From a checkpoint of a small mixture-of-experts model trained on Wikipedia: 2 picks a token.
Below are experts of layer 8 (counted from 0) of a mixture-of-experts language model. Rows are named router (the router's row for the expert), up (a neuron's input weights, with its number) and show model dimensions 128-255. Each number is 128 + 24 x the weight over its row's rms, rounded and kept within 0 to 255. Numbers have three digits each.
Before each expert's rows: a language model's description of what the expert responds to. This comes from a sample of Wikipedia text that the model never trained on.

# expert 7
Place-name and compound endings. Later pieces of compounds and place names such as -shire, -burg, -ville, York, backyard, Breakthrough, plus the words music and football.
router:146169136135096124146145119136141119144181167131161128168159090108114150117116150115128103166101144135145109126137114174160099141133126149136126115126091085132143177099129124101142158131107132133147133107111085149135162133207115076111164146125152119128117101110140132147141119117103064153145137156104099156134141183204115148098157159133142139111070103114124125140135138117113112160145
up0:141095112147146120087132121124140112096163137112168120129149093078143117077129117092131146119143163166101124155143123138130163121162159139146115121155141108139122182107151084176114114135112120110160150114146117112163128147153110134100115116129188154114143130151200117137144153092121145094158111162119154094143127136130123094098106144142136092130122142157166140104131109130147127159110
up1:158158100127134142144137165171093136131138149132138108109137157093174139126167125123141093108099132127164074087144164162131144116117152132121159126166125151126107102082128125109138138134103152138129121139153113105135136109114123150099090158141143139147145177136150161152125075091134116147189183145126078102116117115141140140104195134113107134151136122106140122130116132136143136157152
up2:121118135127117092116098132146108116118119138158132087156096110147143161108161158143108116106121101132074121164115094180125116107116134130091128141130125163147154112115107126142139161113091136133152116089116094135154129085086143134125118124116137137126147141097105107155118141138132101152139170120111163115142106163119091177148088129164138147099113176127125126128159104125076156099134
up3:142126063136091144101174126134170094175116147132095108112151113125125111114092129110154105180132109117115125144141138076133132087107085136178119144153134156143144148118116074112147135147125134131152102118143104125111112107114115132147075063098136142125126131146133119143108124108157171156140078111137086127151151079130148125129119117172129153111127185135113134133141174139109106139108
up4:120090152120093112140148129085080136129144065136176138102093059149129152101111134124115099118184095113105128108171119132131107134133155093137146102172128196145103091160144120125138123144110116085121142106117146117101148174130102107097152047106116123127106117150154135136125148160110130157127110151133106144135155170159114121093135157110107126146129097102175158161140146095083068127128
up5:099155131132125149135098101162181129129129155160147136129126158115124119138128129138116164158136152121150150124195126127114170132122114143127152114087133132160106099120153135141112182139126122137121122092092058082136142118133167158126120148085119142128110178128135182102106112134148116152131142118168111144098136107146120131129119194127132120106112136137113105100130208101119119100129
up6:129136153168108131153087096140126108089169115147146127154118148151128139124116095175164169112150091158134122127127137115127139093134065116121136147142119140114116126151109136102131125144091145159109070129159142149147151104115099115098174127140113117161122126143122144139131134097150121120107118186166140104129161160096123123107105119098136140180161134165127129139127111154093141115099
up7:137177131138143073162142129157132128093094160136124093161148118157137109092144097135113083114139115099109122138113128147132190150104141076144149129126133148149122148140099163147076156125119136136092105148160129103143104067104134089122138109137124107113104137159123081102128136155121107120149095078080131140124108120137099150094117107122119103131084090094134123123125132125115127124087
up8:160146136148163149112125143133148122112106133139109119143167151141142150140115116139155141125130124115160149105121159163111106145097140118120102134159125150095122107166127148175150140115152117141076152161129120142143179150128149085125124119178147094109119130142163135157084160111083108120150168109160064111117116082142109112110095142112149160110126182171126085163136168161104141148125
up9:116134128103153136148137165079107110120113150145107127118147101156138132144112082100141110082149131106132118126133100131107166113126099147129162134151089142047113131103144148099154144113132129108127118136173140108092129132113136109132112135135072137129112125105129144101089143103154136102149112108120146164183086122129132117114166151126156198172140114162120129085099101149097084146146
up10:092189112130105183119155135176124129121181136140173156177091104118114148135124125143120126102093104126098163129098134150167102152109135137132140097129149161116146132126149122169134124086116124168109156135151098137112127152089146106148138185142130144107117120120132155101098132086203068122123101157112123101139099156163141163138093136087056100122112140115137113108096133089108127112134
up11:124130129131145123114164151192127164120135150100135116122128166141139118129118130174132153106119109090137158109096099113120165087116139091153112135134101124143091171116134114130134157153139139117113146170118118149097077165133146126108135076106118097157093127153173119086151112099169091103130125132129113126169112178168157114127142130148127121149106097110150094114105162142167159164097
up12:179109135132086158138158163102146112145104106110118112116149105122130147168141140100111123111094144154107145096114091127134114097084127123086114147123086118151107075144104110131072115180135113066157109140140116124119105108093129140138135125094122155132123080161097144160139132148138139175100102165087065135110100139123145109138131109136097147143134106142140093130130097125182164123112
up13:114117160127149174116104120136079128158162138122149144105131160177112096119105069148107134115126135148119124151107155132170157114161136101151122152110110126099178108073114153105141138175123168109108124121108156106100177109156144157188101142133140113149118142111105173139139147127134071146159147142105096122135125098118161175128105100172133089167174184134103126154165144099132167126160
up14:150130115143101140150134103183130121078084131099086138136118151125160174125115154122114122157174160161072129132106141113118132160116140172161168095120159123132081114162143143061155150150125102129205095122157103102101106118154129150140165132142128111102119138101133113182133163158167108092139128166147142119160108151160112154155151115114131099097161139119159125133090126137160145130137
up15:138169091099169130152140122124131133154157163132129140181092136094130122137116148154126124082107124170114148113179139161136130130140148141148104089140169108121157164105156126114161195124104159124093139181167157132130129144092104146116130099112123132153109129120173145146153128104138133122110162137148156158103119167135129180148103167159108165137109150130140129145132166118086074119155
up16:144131107113097153116138125115102216127180113120136145129165109115174134095101148054143110109127141133154146126125152090120094107103173128129137089128136170175115142085129130159134111138135135120135144115146122123099176118123133118145122162154161117146156134119110131140154134148097120170135118159111133169096090129126104126110106150114133148144137127102135090115129187143134180156147
up17:157161114135137152126115106104082105097128163149153146127138125101119115097163098091137137147167159174137122111116142136116164165101070137113136099125152159129156139143158151167126150148169161115135146126112164127147128134111145110130102136072089118129148158119112157094162101142189108137116139152137081108151151106134149130117174091199144137122164134116158102101117081120119112158106
up18:159128191148131150181139092114108154173080124129109171142104152120151130105104150117094133126083130121106146106144156154081091109094138103128133100170136096126168133098130127111141118101130113104144121122129128140128128112103112146116137144130120078122115165133110107096085137143141115118130153171151118134103140133161141097112141107119131136083102145170115118101130153124151151132130
up19:115143179142123136106138120183098123065084169072134157166120154143109112117166172095112092123159125162114134143117111143146122175114101129132140124110135103124151165096083134150135101121096111117135141153144168115118143165135147110106115108151153107128118111091166090175138131093136139136148153102124173137118145139149131123107165136107132118147098115142165138122114104138098117156131
up20:120100148093134113148115188193133117131115131123109111149124119115095115116100109159143188130132119122162129135145106155125129116110087094120127110144123098160100123125119141123188131108137123118130133169129141128100150185144173082135152103103166138125119121101174127156117152106103108145127168135121166134109141108104154137139096125148142119125123182144173165103128140124161157113101
up21:156094140073152088144114100116161131126113128142116160097100102133136111159136135138104114123113126121139110129128095116136139154144170177182087199167141119117087108106165148115090118151160152131126141108182088110134170132091162104083133147115110178137098087160140133134122131103119112136181151142148130128140149106104126134113121092144121150096139075125154114157085152090154125110127
up22:165110114093125155136133124104182149095124121173159156123133117162127172133141145134107151139122093080100132101138126133143110122164108109150134093118137147081122134101109130120163210151090165107146138088148136145107162142145116134167109083166107104117153087153140149133167162155126139144114116122149144137125095108122097071133118110149189108143138155121132116113111118110169115136144
up23:140130138092105110101116118109161090125119107161108113164132152127107120147153107139135110134141157126137139109103114139160098178100184110117185154123135073139129119106173103132109149105150125163100100109122118158132123070091138147152164139135133093148109114037139124120138164135125095155105098164153116132114106168112055114141141153116096110147142122105126146152140151177099160129149
up24:126133111135104194145154120132147129150149129098068166091109123133132110137140104106117116142125128128138137077141136133145155134169148121125106070151153143122114101122146140131106143108134080135122090144150109115107121115165113109119159116093106147106095065134144150101144106165097109114130111134109122143132077153130186145140105153112130124117099112160093132157082097137153122131112
up25:141122148171153122092146143132094141117109121141126131051089159145175121110084155138088131088129104125134140167123130127132187109136120140091124181102162151123138125171144111167108146139119128119152115139167128150091157139154214120098091140140096154146138126156117140134139127141111104145107152148098134110119125146144092166101080116116086092111136177128161094116136143135143146117138
up26:116130114133142123153122130136144111137152063141102137135148149121129120077117142211123103189091128125129120154135117111144110156128132139143124149133144160111134091162154168119122115154126143176112135132125166138097176144128155142126146117117131162133161128099094079111135113090123126153146142161168095148116072134135128130111118103157130138107128114109145166089171126134169139137110
up27:138128169168157153154118097092150154154109154115175157125122127113093146116140135133176114152139124108118100147145131124134133132146134109102138085155109135177079137118103125128143099081139095074148162127126122141145146142134150166109165135167151131156103148170117107099102097082126092153114099123101118144136115199169108160098138150125119104120128107116133133135114172154077142153111
up28:147118133139137121127123113137116118129128129147112189081122122165143126126132174118124138061133114117156116115080136114113120082090116160106131152116147125088176169111117149108122112121146144119110101142108093119084170140101096092163101127159147137137146072126141083147129102127134162106125125147117128111142163109140153170149117185139146150119102149114134104154154130129147106126101
up29:165114131110054132132155065162087138131122072110156158143151129114101143127164144123123149126096119128129124163107130107131096121202126106136139100158109165144115157117162144116139103101092103095138108116108120119108107131135144128099150135111105144134165105108124138108070105125133084123158065125138127093115135163110097147101155157165159159139143156110150107095103138129151067133115
up30:195143094095145120133163124151159149163138139080120110141138142145145121140145126108120181142121103125114135136142095118131079096100119115121147120174095100138115144139137108131115132119124173090137114105184104122084108100116096096115134130137137139118147144168139134128153137127138116154122151125138138092124123150151151143141172109124125120163147121114143181148107087121133096132135
up31:138102121113119130143102145139123128158143138143103103119184110126130129136118157076141146126120109157127093132135121117119140158113155199176120110117132118118154154112099141115122113141100157134140135145149103097118096113121097156173104123108185113150129121157125119143120122098101104166123140151152129148103141165149126133120148153099091157094142129151109119166111128160100129110116
up32:116099144101107101122108125075120165132137107082108101122153089145138115133144111103172135113103086122076138116149159134109141097115136085140137113140169135163122121133142158148133139150162136143123109150115132098104136097135089132125127133100124148136113151136128124117121121094135120135106127107104146156169072117139149130134080123065138152132112149147163107094085108082149115163168
up33:147134137151136145123119118105133114172130145176167151108102124110165127106135117117168139159093132156122142096079142178099134154112126135149148141129112113094144123087140114131142121123075138153114072139128152134087121117134088112120126116129144137127102132148155139130121123108126098161147137119136089083133104177060116162101165157181136140110086146084103126140125141140153149156156
up34:117128165138141116169162155141141138121124151137153124133109131121144139137110150092160163119125133154125169088143130124134142109110115145114152125148111064094119114111125120101115121106114156170162131098115079092138129121121135137125107142115127132107116154130158153135140094156146139106144106117102131151153103113125092124115093111115130137145139092090163128097110080108139149154126

# expert 21
Line and quote openers. Tokens opening a line, heading, cell or quotation: opening quote marks, The after a break, table pipes, and comparatives like more, most.
router:123098164120137188143138130129100121146111172107130139107128136114131114139119122138124173105114178112151138153106129106149151153146112158156087110174152111132133149115143131147143107165116113120173121145129139127096169196150152131100132132189099182110115155142134187152134110167140142123110137145144164107140129143151128114094141196159095161111112122118117136167167138206138109100132
up0:130116103106141157083146120129136150114136143069175132116097112066162155129158126132123105112150184162089132121117151091146175113121141128096121121139122123114106172145131124151155121147125132148144163127159126118167102176161090123097138156152160129114142165129119099115158132126151147123128137167115110135139117166140140089100131126151145088108146130095163124115114077105135128148106
up1:148149078119144143114140110166124118162138161154123124120152113124142147127167161130120099115105110129169132121122129127121118122124131115106140130142136141085091084103151107105159115139098130149147100142147144096122177145097111122097144138148115116144168137137166200135110096062140106130197163120101119094094100132130140149124163135129114110135145110118108136101143131145173128170148
up2:110118137113138131112118141157115127111130159120139103149147123116110181092168159150112091118157115116111154148110134174136139144133149103097109140140128160128120122131119115117113163150126141125088120107121069100142136071139161139105161151086152106110129108102097142119076113151130142123132166124105143111139112120135111153130104092152125151083086119141114126164147128134056108121119
up3:157120095125110146109120107131118100136137126117105114103119149161141132135098139103143134132124131101128156151114125084110107122121117128168120137148113151107100092138136089137132123080148109140130139057117104091126117146079119144104080085158126106102165135109177143146141139132090149167170115133122152147118168088113115111138158133174162100125140184137121152140150177117113099059084
up4:174093113072120111126153108117071150121158091163155170115116097125097132131136160155085110099131150114123101067159096137109119135121149095160127132148110138101141106114130112150107148167100092103126135132117139137138178154146120139111132114139148112114123146152140134155099149125143122131152130162133142130146120134139158132128142109136129102134108099082139137136170147106128112162152
up5:071168134118103159100128114143130141129185117151160129138119147124174096104129119127123143122157148110181169095150124114154172153137135137122132131082122143125158138129149135128118166160154137092120097112101068089115134098170132139089121156096108129111136146133111159110133159123120102133151157114143142139099119097147120171098115147143157145115108120117094136113141166130101160138110
up6:138114160140103133156119090134103129113139116108102131165163147152095149149088112130103145131102133132165193145104125067108111138137119091132152120127128128093112113134081112121125126112100146152135103175098138098153138091111129093104152107123138119156164115153134117168129105113155140139103128148129117113116149127112163147128118112136141085162157123140115152109132134164104132135079
up7:157127126130147088151098108153130131079117175126108090147114166130130120131116131125181087151162116122092120165112129163119143163157127097130139122130136154157148153154118149133112178108137169095134155125168146098133103069116135111114107100166148109109089153151130126105133115103129135125169100101088143120140120091110113134118126091128094097118125142111102121122132126154109129134094
up8:133135142122136107148122161148092110135123135148157130105115145149136149141134137129139144130107105123126123092130101137100144174063112115102120114166126140125146145117156126169151127128118127144104151152125126171140127146139164139123108123162106127113102089177137123135087115100110113138126129114145110148096082103121168139169128126134153149132141147180096094126148149142127136087124
up9:126092121093142104127139193147092076123109115108140090150164091106088173127122070113152131099146117114148109112140127135119167070127147093125155150138136115110154123096122131110141090150143118152128122158137166115123128123111158130108123126156108092132133163119127160093079115096150137097148117149112150114152125111114118115121136109111136141101132125106129130112118109102117089118179
up10:128191117131147177129129105176139133122140179134163146133094117136089130121153181137119112085103094144132155083116127159134137179124145080114136105153124122134111106087154109124138100101102105161118120122085114123132131137122151119140169143134132142163101091156147157100087112105150086109139125149128118149141127112151134137146129112078082099143133096072134101135102135104072150155173
up11:134160136131123143127096133156146141136116152091122096108151152161130167072089122172132105141122131134138133132144131134122127108097171123121144116151109100130089172127162100158095159095145126105099102176097115137097071149188147125099158120150125101132116180174128119101151127118156092125114077087180131121141084151136129125159139105173145110147123114105140084119139120114149172156106
up12:179112111123089177122120125111132114181134161121115134122152118136127154159102148089104114122147174090079132086139120129134117106083122122127118120100101131142123123145117140140105115171161111118102119110130134150097146123101140091124152116102130159117102096158107150155105176173138126149107156141093119143124129140125146079111134120131133143100159106139111127173166105116147161126120
up13:135104178128124160119111156128125122166156144111122191114155140176113118100182110136121136080123172145128130151088124155155184093137129121150106171142121174156131127112108148093185161167144140141123107151129172099106152120205147162141093129138151117102133122136143168148117130144138101115161090124120129112126154107131126139151114117137129108136144165119084132147135129095143169128175
up14:122164083136121119096109094165133116083090115097107172184132154107133104120066131120135136153115129147138086139144134150144159178110159120165153125089159089131116152121143131090142120155133114144173143134140153100159112077122091093125106119149129081112105103127153108182128166129168100112137127170145145119172107136163112142166139126099109101117165137109164135108080145135126148145111
up15:134177142137155105124157133118118111156164154133130090159098151117135146129113101186135118108107127172141136107172136148154110109107163146129122143149144123126108134092152118096156136120124144146086129118138096161142124117115103144151161123092137070105180133105146125110126113127094160116103149167102154138089135153128124165163113106184120142127133132127129145126131160134079113093134
up16:105108132141125123119141110141077190123128131128146109111153127099159093113113163093140145124174091127147138123102132090128142127078149123129118125134118178131124142147129130178120065113120135142157127118133104106144165150104148165115124151119125114125142134128094150176161150167112133164129109162115090142111180121113134163103114117124136124087125146142128094123102142106129127101137
up17:167095137131133138076146123088109136094088154171118108123106138136121089099114075121126128145120149188124138121110132146112144140159082119153109096139141125126166139134172130152101191119144139133127133177097145120111119121137149141127105126137124124113141159101126137108168100119141098173149128091156111112104118140145162121137181086136085137107144134112148078119100117138102122170146
up18:138147163127097171132112090127110138124072134156087115106105176117141163122098128132115167091144124105093150106149137148119121142106124097138142105110124109112171136088131158147150110146146097131101153139144160107123158101109102133123140185099112126111133114111108105091117108154121149162169149168141164111130106161143122101131131123116114166100126151116103094153144147128153098105121
up19:068135169112132107124080095132144140102091142137127141157090145139110119106167160085106091136128146160111121155114127129156143127144107122140155143144097143128111177154111106099133128143081100112104139114164155162127147180107132112148114141124131091139147110092162096170144155116139144134127163122105156156075153127135115175128156126126114104136105121158093159102128127139094116131104
up20:118124149118111118121113189189119109099106162136132099125069118128124150096151117106144145160124141105154116106139102183099130098126100104156138138103127119111093122167115112132137128144128109175119136115146103138095157174111138104127127145139124105100100142109126117165133130114098089121110123105103108122109154110110122144145117119144143147116138179115146119112141153095124139114106
up21:141098140131162093133101152100130159154071136124113133079145112159128103144112196115127144151118140135127080084108072120131177142142127175210118189140135133122112076102125146120120154124141168109096142076152126135139144138091119144129089104112098135105093127129142112098145100113132107125191139143147111100128133096112142137137124151139124136094189121129144135149125106096169117122113
up22:149147129150128160131167134148126166125149122132105138115101164158152110170183118122100082127127078111134111102122119150160148103145106170139131135167169115073115143098119142126143150156112109102117117109121142143123109153141095144183113132142126106133144101111123106121127176137128161147137130137160119138149097095125139148145139099140151157158128130113118125105093107132102120149137
up23:118154146122107166138110150120149127163094147162139118152133108109129093150172130105151120143129138110089122114134102146145143138155185138136163105143134095169143087142067139128152147102119154129115129191070116147175155106107101131146114139135090118103108124086155136143171113136081120156087111174136160142121143098114091096156135169144115110184119150113097157150121111142129096154147
up24:167144118136117148160094139132155124116139119137120160101089134148136107142122150108149105116135116148149131099133161156136117110159154119115118137111141148142122098157133110138130123129125124107144105142124098123138136123145086114151136128072113145131116067159132138138115120136077158139121085118111147108123095142150177151164119139108122130104092124127088148153075107181121163132172
up25:123095158142158178138125129132086129078118131095131125120123167141171124082138147109116127111144110097122157169120126143125179102153139147116117127088136144113138104153127118123095093098147126137162127177143138134092121120134176159120129114166149148146089145176123123122105147177075120107123152120131141089106143172127132137104092122123120110122110179135150150106127115119146120167131
up26:107148126154134172128111099188149144141125108110105154161111158084131104090117106175074169172088116134110132124121151080119129164095157136126141133125167185145120155127179169136141129102163151158102148130111160122123158114185131126145056108137099166125138104130102112138138114157104113139121090155201099157137101132104149126127139151146121149125143123110133146151169132155132132161155
up27:134124136153173115120117101091151123136099129134123132112155122086148118142120094104145120139111123108139083132152142098132119130126119164106105101124153157144116105124130165137146143110133147103132158134128139137132083144127147162137192093152123167133091160119128124132095112110093142156121126145120135171109069162150116129133131122128117132122141128115141151152117146166096086126125
up28:117117162127132128108108157131151146134133159133123158117140107131111125127148156115112098078108160110160138117074114108141118101081095169099136093133114107083170130094102118131108110123144107106110095153095103151097131142103102100141062094121111126111175090132118129176144098124093141133133126093101127113146142140125129173153128112170118160098095110086087116113140167124152093108079
up29:177137160110076142131160078113059100113125106054149139156146174139130143104150142157119145149084144133087104128098188114112119147152123162151148107142116128131118137113153173155153146095119064124125131126106099117092129111105137154086135157140084140157138152135105117122119135093146083105157110125121147102113126145112111132116106156127111163091145157114123113097159109138122102155101
up30:143125073084150123132154139129159121105124119083091144104114131111138109097115116092118198164134111105126112148145113155128087121137167162115189124136116109117169107117119104150116103127097106120128117121148114141123114149112115102148146149122117119113127147160130120096145114125191124191106175141125166110148114136152147158139162147105132126180143111131117158147104144154130162104159
up31:096160114125152146181129094099153139082142118130106117131161159135132140132079151106151137139116103122116125105130146124097144125117112153124161128140149125118162148146087156131119130171098104187119130182102106119125103103121140152171070133088137140138151150126138124133163132086099133156174139149112154160104106180143102120076118145089072127126180106082143128143129151139125140117146
up32:087127147095146120161144133083113115130155126116112099120161148114132138146106111122134130121111132157051122145140153100113114120120153072162126115124143154160111133133160144121138155164147122130128118190116119139101149130143095121167128109114114159174162160084121152169131097109106104133135124124137112152157079152147169084163116097114126161141102105117128117100101107125141139121162
up33:150109105164145135116124161166152114158166115145160140048123143134125159099134106150115132134111095150117143109102135136135119178087071133178136131133080134102134158110136153147164158143120104185080095147135089165112113108139132138098107126161157110150132139122148146156135127105149115103136137116104091104135146138070156111125113154152128104079123137094100129139157117154152162137112
up34:111091176132122136137147163129152129152155105125107123102128123130124153126129118141178154096098122170164152139160144125142133123121131149089143120130118087116169116129121130129115131130119148143132132113110121083149156153109121144089110094106128153101132136135149131131145094166176148097119121121164066125147093079145111105096113120124124180145118089134142135107139093088152130134138

# expert 16
Line and sentence ends. Line breaks ending list items and headings, sentence periods and commas, and clause-opening verbs or conjunctions such as won, received, where, because.
router:147107105110116147131123121109128127112149154131147127170132183114126121106125136109168116159117095121139119150128147124161174117139180159144108127189151137137136129094135090128084145118156087144134125140152130138087118124129113112165124182100104136123155148146140120163104154132151075095087141138115118131150118147160123106137153123144172101145121105167094139067122135123141118105125
up0:091134089094193142104141104127111140138140095109175119141088121121153086143139158132147113126135122120120111111130147118125159137120163167125153133126161096103120164171129147148137116126112140128133131114144156118135099195112095148084113132131131136116069134082170107109180156053194144078143082150141120121111130136127153134111111145136166109143175137135137150122129110125112136138092
up1:139157117132152127129098160155116101125139157140163150131168131115149131080151123167118102129127105113157126118118136178131148120101102150139157139154146162142092092096156132127114139156085149089147103192155138116115150132133149161104117124137103122100148142150141132114117093125157092126161148123115115117144124123130122153111170123108119100164154123121149139106117142126101149149154
up2:123107139122157096119129146127124154158138175148114102120119142156121158082113128147142092098119129141117137180113107165107095147113149116120128111140137190073116134113174109124103147133134129162176132100115097136162134115084157116133101174087145121104143108115128159141137117120163125123132178081120113111140104138119104141139109088178126119083120131138134158150147109106100190094154
up3:149132103128104126107128120128114122121123135134083107130134161173122131092136163123123095140163167125125120148130105086106146126092123122143146130168128179101108146149134075131143128142115113100163113088140114089128133125091111156146075110104147132127147169110163130127113122096123177161163090124120093149118125091149122145152098135153137142141129155149112099138119159097145102094104
up4:154073176107117091155180135159096138091157082121158139099125092115104147089150149130120106132169102128142123092134109127136114127112127074168136117143149135161110136133149156135113106159110114123106143157133127102072125134097107097160102112196108095061114125145185124122128181125091095138128113121178101131135122112095101115150105111131143105126125097101159142155169134139108098116172
up5:089146095138083161134122143122138138130142138123144096145122140125104106115123123139089140123156144144144143080189141141118170146134105139119117128092137098126115127115113135151106169122119186099097076086091112088167138116123123171105129131091128118131116112157141149103172136125120119139133155100131078147114146089145161148115126167155139162154111124141119091149177155103131127112080
up6:125120132167104107159127084176126119125143082141116137168132159152135111127126118153160139111165128143140163164109142120139157128120081121115148133157106090101106109122093109119126146121072106154127115109134154113173177101137113127109137140119123102150140094134123157145150120095132151107116123133150113133158137171134131175148123156133193121159178105140146138160126129175110136145101
up7:165142130126145112163111149134191107083098171146138113154150170151151162127136100090158115130100132076117113145137160108159178129116153120136146114122117107118145143102136129125136169159132134146128121157147136124126107111119126076095120089095133123127095118118123091083126115133139123100137104104100101145155121144109094114119155128114110091098128144120101130126114146169128075148069
up8:153143128111130116098143155142133147113109143130155094150125150146117115105094120101152146151166140139150115088150131153097122171114123126139125122183157123118101111122135130194126110162169134144128147148134159122130135107171182114152071123131141132093115130136138103176065138126147097143115136139161114126120130101099132159139117106115167147138116158104149106121138176079123101163117
up9:145106142114151129144094147114127072111142092137138104135134102102140165155099093122097095085128102114147138121124115117116191095147095111088138118147115169091141149148145118135138145127127146123122114134145177128155115115109156126119135134132110093117154119123136161110086134143124157083141089133131176165141107081130150103140168088144115164090105093111126144097131099085123063139141
up10:122172134110106161110152158124131128113160166133131125180093129089128153094101163134128138111099101151152148125135124126153132133113144151139135121126113131129135087135132124169141110097165154154104128158145080156124117099118142143174143163171122125093098166090133159117106141106154122115114104196110163103142100128189142163115119106114128101120120114127152136095110109148079180148146
up11:118117145111117133075125106151157162104156104140106120155162133128136128097118153145133157143168129149138149100094135111132150103049158096129152139139126089105086135125149148124114157103123143123110135152080090123098094123151131106127130098155094098167121155162125086120152161093110134160120101129141132114141106181143118122116119136160142099122137147113120098121119148166144155167121
up12:178127129145109154156089116129148102178126141106148133120132086146152160143134180118085127112126144136092131135128131098114125107078119084149128136141124120156113136118107144116108149141125096119121104137135130121106140142090114121110101164098126117096090112152104164179140142159148127174128146164061109138119115133134138110106109110163148147110112123152135132154154110157180188178104
up13:078109150078135147086128151093117102166138121091127130144133187138116105094110105180101105102113148160162127176137110142100167116108119103161160172100099137127116154123122163109114184153129134138134116099127143090128149097152136137138144138093124138138114166106110140171147124114129115140173118144129094137156142127094116159141142098133138116134168176131115141107135126074126120127145
up14:108143107150132110127128073135170134100092147140125122149121172138102180161141139123160112150156147134101086129155142135068164148102164143137173103097183117129097092124120091077158150129125095144163095088157141121140098070135106126118130133169103118121087125150154111157101176120162122080102118132139129131164119146115131128088135133129138096132160149120163122130084135144134088118138
up15:114145150110166109112134131138131105157136143113119146139117105085122129168119151156125128123141153138153090117143131128137132131120139149107115143143145135140115157086136118121174141102119129170128124112141123157133143162084135148132124108099133112123111140109148157128105114160112146100140126150089136179119123126080108200159138105156110162158151112124152147099172167126083097089133
up16:127130102111145131086102130129090166137115142122129113127165099108200114098085176075138150136130130124111080163103137083115143162097166116078141144120106126125115101112147129161174094107147134129163144101099109096138145137112083155121148179157113164162115160109121122122114130173130111163161134165167134167120145106114144122099102127117123093093101146109102130133092129154166159090133
up17:163125140163116149111112116102118126108148107136105116111136131133107128143142123133161153148123139146093138113120125110138159166124108149146148104124154154130167130149180117107104168116174143108112178141112143089145148112117144126141124141111099110161153145130114157094160110117135127171133149125110123124080161115155138145085191087167134118095149141127132097119145104113115131157134
up18:145147128120111145102101127158097188133114138156081142144123165135145133117133106156117177125125142105117110139088120148087112117091141096136095125132111103109160120088121095112136141121164106109134104089127117100116133104108131124147123139155087081106143139141126155126093120143099104151159128158116135099176120102094115104136152108130106151104133167140097138155125172107139114121134
up19:103140105113152147088147060129080122061104116046133147153114153139118119142151149100107072136164145138129128142127097142134135126124127110138162157118143154138114102143111131134115132125095143149106142121185129136131104121101118100128119154120150133145106107114154125141151123139111130168126131120129125113070149133112128106118154121138129146168156136097149152126143101177099181165147
up20:110091104118145116150108166160173129113166135117145101126113123127075125108122134181145155176139175140135112109143106135116084136123063100116128112147134082114101136134104126100143150152117136133177133163130110113086144172115132081122157156144137112100156086120154151175108153109098114111136126112115162131109129110115155160164084112138155142115165163134111153124132156121144115109125
up21:182093147103125099151108132128109151138144149140114123124115129145120089151138133146118108142127142147132110091143132127149126163124131176190116139187145144107099110127142164116099158168163126171144177101125138131133145112080092129142096116118125157130109126149110159134147124140154117128193134169114119130144156111118139124120114111150141170077147100142147102126106136109163090100134
up22:107110127105142168146128139126125161134112108142093145115097148154128146117146114172143110167096110101137166164131125090139140101155120118149150123147157111117107149149081137144174170099111114135166164088130127146136143177142126170164079100133090130151112124123148159115123189124131153118153119139173124162177096105141100108116140130138143135140179117114096123109121090138131129105142
up23:107125139100117117117138144099131110118131139122152109116122150141098168136111129112110111112121139142150109158117122123115158149155146155098128121129135106144107091124153095163130120116135118131084112154055113144117138080110100139127114174130110132114102140081151103091139136097115139189097114170137118164113145123135116130125136120154098138136127143173103131136134154157126126129152
up24:144084140105103147115127139128169135155131113117078176107093154148105125109141146111068104165118121154158121117064138138095143120145122156141091135117163149130154132162135113116100161118129094094163104158152103163121128160106122174109156103100101118126124076141140167156144122145094119133116100112120116137075143162103146085163091133137127127107085115116115116141124131142113104136182
up25:135084137127177140102135129120132153092132156096125129099080163148215153131112160137083157107155097116117144124105128119150178133147139125080112143082146143103162127138119113102099114097158144110163113157152123121108084105133160109077137101170111145160086125136151127132126119167119121118130114113116163066132149148139118143114064146109117143135138154115159145133106121153084137124148
up26:087149099156160148143086131163174121112117136123151180147112169142131124098138116187110134165143135077070164112130111094128143120114136131136115117128162137130134119130118163161133111119129122160097142118132164116125111139149144157125095131128122150112162127134124105133129122143138092147092122127166150142137099152082074114140097108152084112119117137106124166076123129141153120135171
up27:122117151161171126121115129123165150133100104117129097153114125134117115161111131125154154127108118105125114127167144076165128154123113147093124100164151160159124106127126143142157127112148112121102159133138116132144135113143162173102180092160110166124120128138105122167123118114148141145120128130108111119148139167181117109147121139140090127150125124126135173150120174136117073128098
up28:134137111139110170085117118129166120108136121145078133087117088147105129103151094097110117056151166122112080109074156130121162090112121150120109115124159162132145118096125115104101127140145136105149109156104111170081162127103107086149093101091098135117164093101125131175164100143165161134154076155139101103144179150120145110164128122134122124113114124109099143109110148109138122155111
up29:181096158096103147111143118156056094136147107094142136145121158161093139112125127120092174131121178146122109153104165122096131128155133114105140088151089151085108127085163143135103112111123078087153097129100109112118139076117143171102148139135121152139147121127136137114107120103165078124180071132179117096134119148093103144139113159170142139143138159139120097110138138112136083134130
up30:148114091103088110150175123120151125123159092100134116137105152134100127147120131107166157150114126097106145097121121136110077098107149150103151129151137127157130106145134132157101155151142150115137113194108099137084132140148104132152145142139139106104151128161098130138088112125151155157108116154110181116100105146173128134151149150097138118155162107166135174086098124119128098124151
up31:148094122113183138164162159084134087134129134108137127126161163121135123130104178102143142145112127101115096141117174129115165150162138143108104116121129105136152124147118165159112149099094132163099119137140126122106153118097131146161137149080141131134104155119141092111110091079124108166107133130136122152086124148110112150121127121098110111138153110122093155122161135167121108134130
up32:098097125113118115154158132087137121108153114096123112131147149107116115136128116078142146110117120118080086118126138081121096077128166111160124137121162180146146115167139114123141152145169151108149115119124143104122104124124072078110121143092076137126107170123148125152130116136116133130124146151100127125148090148124152136169123109139160157119137122136171117134116145135132157132135
up33:136120131129130116105138117108141142156112124181188110109150126132147124105098060147115100117118127196127127124090169135100107172131149109137113130134130079123141153085128102156138155123145141139115139181152132117100144096149100096130125218142156134105124168128103144152117130107125122108137154093127102082128130116117114139126093128167131062111142139066150143131141121134145122129157
up34:150122162166129138178133179133135109134123151130150130115120088116138123107106140135162139121137135168129156117145151125123107109158086163132150136137114056084138148123123119147129104107174163133110148135133140097138100129106133154136157105138144131133090121110134151150159099134151121124149138082132119160139084101135126135133136120125149124160131117072168105109107116097157121141124